{"d_model": 192, "n_experts": 256, "d_shared_expert": 0, "activation": "geglu", "moe_layers": [2, 3, 4, 5, 6, 7, 8, 9, 10, 11], "routed_scale": 1.0, "balance_bias": false, "norm_eps": 1e-06, "beta2": 0.98, "seq_len": 256, "train_tokens": 525700000}
Below are experts of layer 2 (counted from 0) of a mixture-of-experts language model. Rows are named gate (a neuron's input weights, with its number), up (a neuron's input weights, with its number) and show model dimensions 0-63. Each number is 128 + 32 x the weight over its row's rms, rounded and kept within 0 to 255. Numbers have three digits each.
Before each expert's rows: a language model's description of what the expert responds to; "comes after" lists some tokens at least twice as common just before its tokens as in all text. This comes from a sample of Wikipedia text that the model never trained on. Tokens count by the router's weight.

# expert 30
It responds to: Lone capital letters beginning a word, especially after table bars, hyphens or the, e.g. D-uring, M-ary, T-actical, A-wakening.
comes after: " |", "-", "|", " the", ":", " of"
gate0:161125152090069161148158117158131134138099125061180106136139159190107177118159148206095088117075191102126115136160112153165162136158144115137120153100180173108106176154144114140119120140096023
up0:110153120099064182127145082157142132145143113066181132163121102183095152077174109183106095115109114097127149137145122141143168127094117084136073142139215175128099167118138126123143145119101038
gate1:104096106157108141120107128098078107115183149154108105135170095081108153117148115128155172078120171161168133124078100103126122126149135191120152140130182158124164089093081123147153110146123091
up1:089127096142122137112121116103061127105184158161092139155161109081104151125137110133144142081132191151171116120081083117112112126155121186139144143120176151120159114110118112141149106138119097
gate2:129061138178112105114091124095162135142130091096148135133178139113172091177128180146136149138064086106129201152066152098093129136150177158107125105118100125175174144110107113157105129144154102
up2:116147109107151135174156147188136124152129171145109097120081085131096134078106134121106105099123157179181084124118134180119130164120115042147144155120184142092089138099133140100194096115103152

# expert 45
It responds to: Number and year tokens after spaces in dates and table cells, such as 199, 2015, 12; also word-start "Pr" in Principal, Primary, Pride.
comes after: " |", "|", " in", ",", ":", ";"
gate0:151139129144152132128154119089130123194143106092167102072137147114120132090167140160105106108088123103199152187094133155116114085037121155141149127132128124149134143128149131142110114163102139
up0:084168141122188090148121137087121176065105167168144149189169140134199108084152129165135146080125127138139143181132135138084112138131143121136157107133152148125194126164158087118134092082181128
gate1:157164118123136204099127102163240040194162085089141095139144124147072096122164115124113154149119105102089145143130117164126101101144102103156126183132063098136119061067128098126173156162123110
up1:127139132108104205084112147106174070158130089088099070117149124131074088100117128114093182134137134077135112164147108145144123101161105126131102123116092144124170066095115115112164154158098154
gate2:126082130134123117123139204144179084104101130092123074161149063088066077154130154166119126132145136134081186163081110138118106128135141148153122166147142152119089116101145139086101085144116099
up2:102173144136110065127089113148160085152135127133159078145132082125085111118181131114140146176152112163196144122109121233134076144107192111121122151122146140215123103196124169178126082115177118

# expert 11
It responds to: Words introducing a name or description, mostly "as" after described/known/referred, plus opening quotes, "by", "called" and section-heading markers.
comes after: "\n", "ed", " known", "==", " such", " served"
gate0:114134185167068105106126116136187121109127116164116120149169109118099149097147161161115144150107143104169141161118108176109131183105148065112126122127145131106188086158121090114182179163178151
up0:130179130125112099077114127085116166073138161125150130154116149153149148074133134183170138179082089160181148114124103067128128161143098113098113139138186209132116166157144148117135114164159100
gate1:162149127167184141161128189119173129142129129107115162113116104155139156118111132089120092094154142149113133170147119079126121185098074105145131112152106168121131106071091137192111052135146111
up1:187134093151174132140124177109165106142119148097107199092115106175115179116114112080119133095122105151110128165155129092098134179115058097144137119138081179112127089086069168169128079154122115
gate2:115091172139057146094123178072071124128087131111142076104097077148153154088119096113127098200134138134125094111178144122144200109129125109112117176100159136156119146170117127161109134195134132
up2:101091180135085168112131165103090109134101146111139078126105104172155149120122095105143106223102160119118088123150141121159180115147125114126122194115161137147108155131120152152081153157142146

# expert 5
It responds to: Year and number tokens that complete or begin four-digit years, in dates, tables and career spans, such as 2019, 199-7, 202-2.
comes after: " 199", " 200", " 198", "|", " 197", " in"
gate0:113105065137139093178102128072131141134134140183104079095144112175142219094119126076155129167127138127166091138100165097104147137117141112103125198133150171096134130187150163119139147095108120
up0:131122106087169158087151097157116130151179069089161196139154147163187093129119161078211167130123167109144128120123109189151124115135140095134144108130068119109163157196086101147117126135120102
gate1:089095108159138135109084107110155133096104185112079123133187142102128088127130179119167160171156132203057111111187082196093115091130147120140109127187108183074159133148153100139134125067159110
up1:096120123138103117119056112100151101117115162107095123136141141125138132120119176141158177160162131198069108104168087123078114090159148133137090143133183174093144128163149085088129095091152117
gate2:068080122161092147143198194142067126128144083067141097173132126137117123101148097060160147118137105055146094085074103126136124114165126165117110099139162074162138160114138167126119149121135129
up2:187194100096179086093120113134171122104143170202075136102164154115150149136160089130104152107125149146076184155182167116161130127110110078136108138155120195118100133106086109183164134163123191

# expert 42
It responds to: Pipe characters separating table cells, especially after numbers or blank cells, plus semicolons in number lists.
comes after: " ", " 0", ")", "%", " 1", " —"
gate0:146142118190136125195180184126123094142106125108093146100109163176150100151122121093143148189133169037156143119156123174198086119085146150135100118143087139173098123091128106109145119133120090
up0:118124148082109130095079124130141119113126124171136125147169087099084100080123139141128086073126150223103123139125129097099120165158094076090169155105202084080187192154130180113151153149073166
gate1:091068170108087167183094106079157145131078098182102100171176122114158152112156100118086142173101128098188171123084116133109059128160114096141119142110103131112077068118150177155141085162096154
up1:164166105093142072077157123219108124176140185039093127089100179139110140148123110154148095107132125117123124137127106087210213138090157159121130112135162088157179174124163136115094166121162120
gate2:125146137125143149134177083136104112101155133131126087131113160188147159145117122097133153147172123163111117119100124061096136112213139201140099112109081188108159092125080065134120109128135081
up2:159138137090145115131115142145157133133086134106081114104156148123134084102123132147103127161080152076101118118113126191136096125073093072120200148140117108147118125168154163171127146104060164

# expert 2
It responds to: Single capital letters or lead bytes of accented characters starting a word, often after a parenthesis, heading or line break, e.g. C, V, Ý, Þ.
comes after: "\n", " (", "-", " \"", ":", "==="
gate0:119113107110056133183092126116122102135114151124159165084104095141043187109126097029135167124156144120078109208127171131130138137141143154127145180124146170113169091158139095138171152107115088
up0:113148105115086132175116126117141087140143161128198160101126165189062121091101103079117149174154144178128081177107203176106177169098165135120157167124118088124142091218111098154128158137138124
gate1:134109101095139184111161116126131166136164098123149163126116162155169163105169115109111060121080125097132081088094143086143179114193120156157080160084114146086171163103174150150129088147150085
up1:096158151113189169103090081159144053154186115118161092120133142142098159145109118109152118102133100106197110101138135139153116109170144111047129079156177171134146152091186101145169117150170118
gate2:134081137093122147111176120130149115115116130130087096142106156077111142141114162120155093122088104160134102122120159128178093099124176122151164163093147130122140175146126161167198150149176138
up2:165124118140098104106109140138198174098167046144098092135093119109095188157134096084090087106182139133127121174167163089092069097153154095130127139133109151075176175103067182066127100151143078

# expert 58
It responds to: Capital or lowercase a starting words or names (AC, AI, acre, acquisition), plus dollar signs in math markup and prices.
comes after: "\n", " N", " f", " is", " F", " as"
gate0:114162066131080155138134125115117091118158153101205139143101055120137163135095118175171080130091147100140144111138138130142041091147156143115105130106156074154151114116124116081195116167113188
up0:100167071131093138161162126097113107093140167100166168141109067123172191114074128218152113161113154125131126120112148167152000087097167152147113152123152080161156112139100105065181079135100165
gate1:100163102108170159125192066131164155148178147191079150185074134124159128106127116097090140136131161125127167092082158125111085054183091144070086102124137122115093107179174101105125135084141087
up1:161104155091064108137049151124151120047080101077131110114145116146181116156131179189152130111121101140100087129180119106084120167034166149163149164110146142147159193141090151172115148155094162
gate2:119121134137118209148195091134099137116131107074147192147165130184103093182114115154121187147143092145124159116150091078076087150108126088143084142149095125133165129180111101071121116141129119
up2:142151176152097254139125087133075135173089136070145184137176135154133084110123122127127121155123094105148184142102106096122041175095125065164088095138134140130139162160149146093166099145138114

# expert 34
It responds to: Prepositions and connectives following verbs or participles, such as to, of, by, from, with, due, during.
comes after: "ed", "s", "ing", "ated", "es", "ation"
gate0:096132110099081147135152079087074130160123104151188136138060105120083126107169125143144083125116103145164124141114128118134074122173109131079144134103148166177137170154144084118117174198092155
up0:090146127100091176117168094120089132146110133151203145161067101108113126097173154148126104129128116101166116153089137113133081137153114121089148131073158181177137163163140083136143168181087158
gate1:144135142150110163178106110141173114133171164146194191087122164151094170114133129124137164151151157153145080119096183169069130157127118117157127156143148097080123098138060068116179171104143144
up1:110136154148106152147124128171158147070127156137202127077121180164113158147106137100152145101124130140142094123065171165100175141155123155164114173135166088036109150136096066088130159073177142
gate2:070135115114127109079094112051052106104092106087123144132073161140102142130179157073131102124185128166136161073111113132094158143104132105137118160146155098061121073139133077105122130135083090
up2:105188118166132160099079113100065131141091145075155151117125169134097085069142100121086125118178100128154115109121161097078137096127136127144104070130109136096115106152182094131106083141084084

# expert 12
It responds to: Single digits and digit pairs inside years, dates, coordinates and long numbers, e.g. 194 then 4, 122° then 4.
comes after: "2", "3", "4", "5", "1", "7"
gate0:112170178161128149136218155139187123141126094139130129126136109113096118130091173111115161103119119106124099070111108137176156118080131093118114106120181120111124176152086065093180147147095057
up0:136154139200094158111201161161197110157109067134094130125155120113114099128092175076148149091154100130111109073135105147168185108093126133110124119167136115111147174167103060095150163124126092
gate1:085072136181142129156145130179123139137162092082186146152179147143145137152117119123160120091126107127132141100148136165146120085135122190110187111125068200103195092073151095092072121082065121
up1:155165122113125099148091080192135174106127165068071164101132131123119113104188097158120169128130126111180159154126099104097114166145143099195122195149157103117120154128124188150137200156168159
gate2:170157091113123133052100136102119143136100087117152072137148121119134162146117135074083136157126101178140171180103143185145083178151137138132067175137130162147154142081144078111106113097110145
up2:144157094148160119106111147127103111111082138098135090131153133140107131161106161102075156153111102109109124164114090175124063171099165158152082164134115177145162137095124053168143156127131141

# expert 31
It responds to: Single capital letters starting words or codes, especially W and F in parentheses (WAL, WYO, F-11), plus the year piece 202.
comes after: "\n", " (", " \"", "-", "===", "/"
gate0:099111091139152111118114138177112088181076069142093104137206155072079156093107125150134130106120124084136104115084186079099113089101134094087109109094078141075163134151107118126095058103157122
up0:151149189113100124146126117064114140057173132123126150099089098177163132117143160112143117151145114179114137143127115160169132147191149155150143150158170109160116129120117130130105173157128137
gate1:143087117093152136090103149178144137111154070048105116150090093115101157151115097109122159204105111126141155160108072170120101121162154118133160131064129132086174131177159099157153077108141190
up1:171174150156110155091118137108093114127128161160106123158088159103141107119142107181145088074117141132071126132152104072139160084133139101100122176094080036081128118084117163076133081151120159
gate2:085208150127105149120165101132124156103115164133127126047102107134147089106178129132136148074083128159168123184108120155103126152108111149101145097093066140097084093154138144127177088146160155
up2:113198120154159141125170102101123121153117173104087092076081157120171111124168135087157126085093100184166145142141098125099123150091081123083136086075113115092083111148133105096126102139158162

# expert 33
It responds to: Line-break tokens and list dashes starting new lines in infoboxes, bullet lists and tables, especially before section headings like Area or Construction.
comes after: "\n", " |", ".", ")", " =", "s."
gate0:122119144136145106111149069127118132121138190116153149103113107167104161136130133126138184074124096052131175076169168130149126213158166067078096062120155203110106135098117151172098168089179114
up0:105135112110112129123104142105144121146133080144072106153124103099173106135135124141121068169152164183116080143081082161125149051067088190158155185137083086139136122171144128101159083180075127
gate1:163150078147148090124151152139182101134123128099135106143106068088111116188096128100140114131211130215163174059126131096164114120078084111128151148115113091100136121049150117137095128081144118
up1:106106159108138130093102101091120158130129153166111147077128147133145149074158120165134150122020107045119073163137111095092127140128157159116105122144120149160121143197079135121122111152111129
gate2:097164129182103140072143105092117087112124114132108119066106140129129192142117141134149126065152184107091092096098090079127097156172156168120149212179114190119158139121167144091080096083199120
up2:189113169086090122157108147132123189140118127111159132159121079120179070098114104139072127168057043181156170157144140181121134085122063094138130053090133047156119109123106133166155130153102170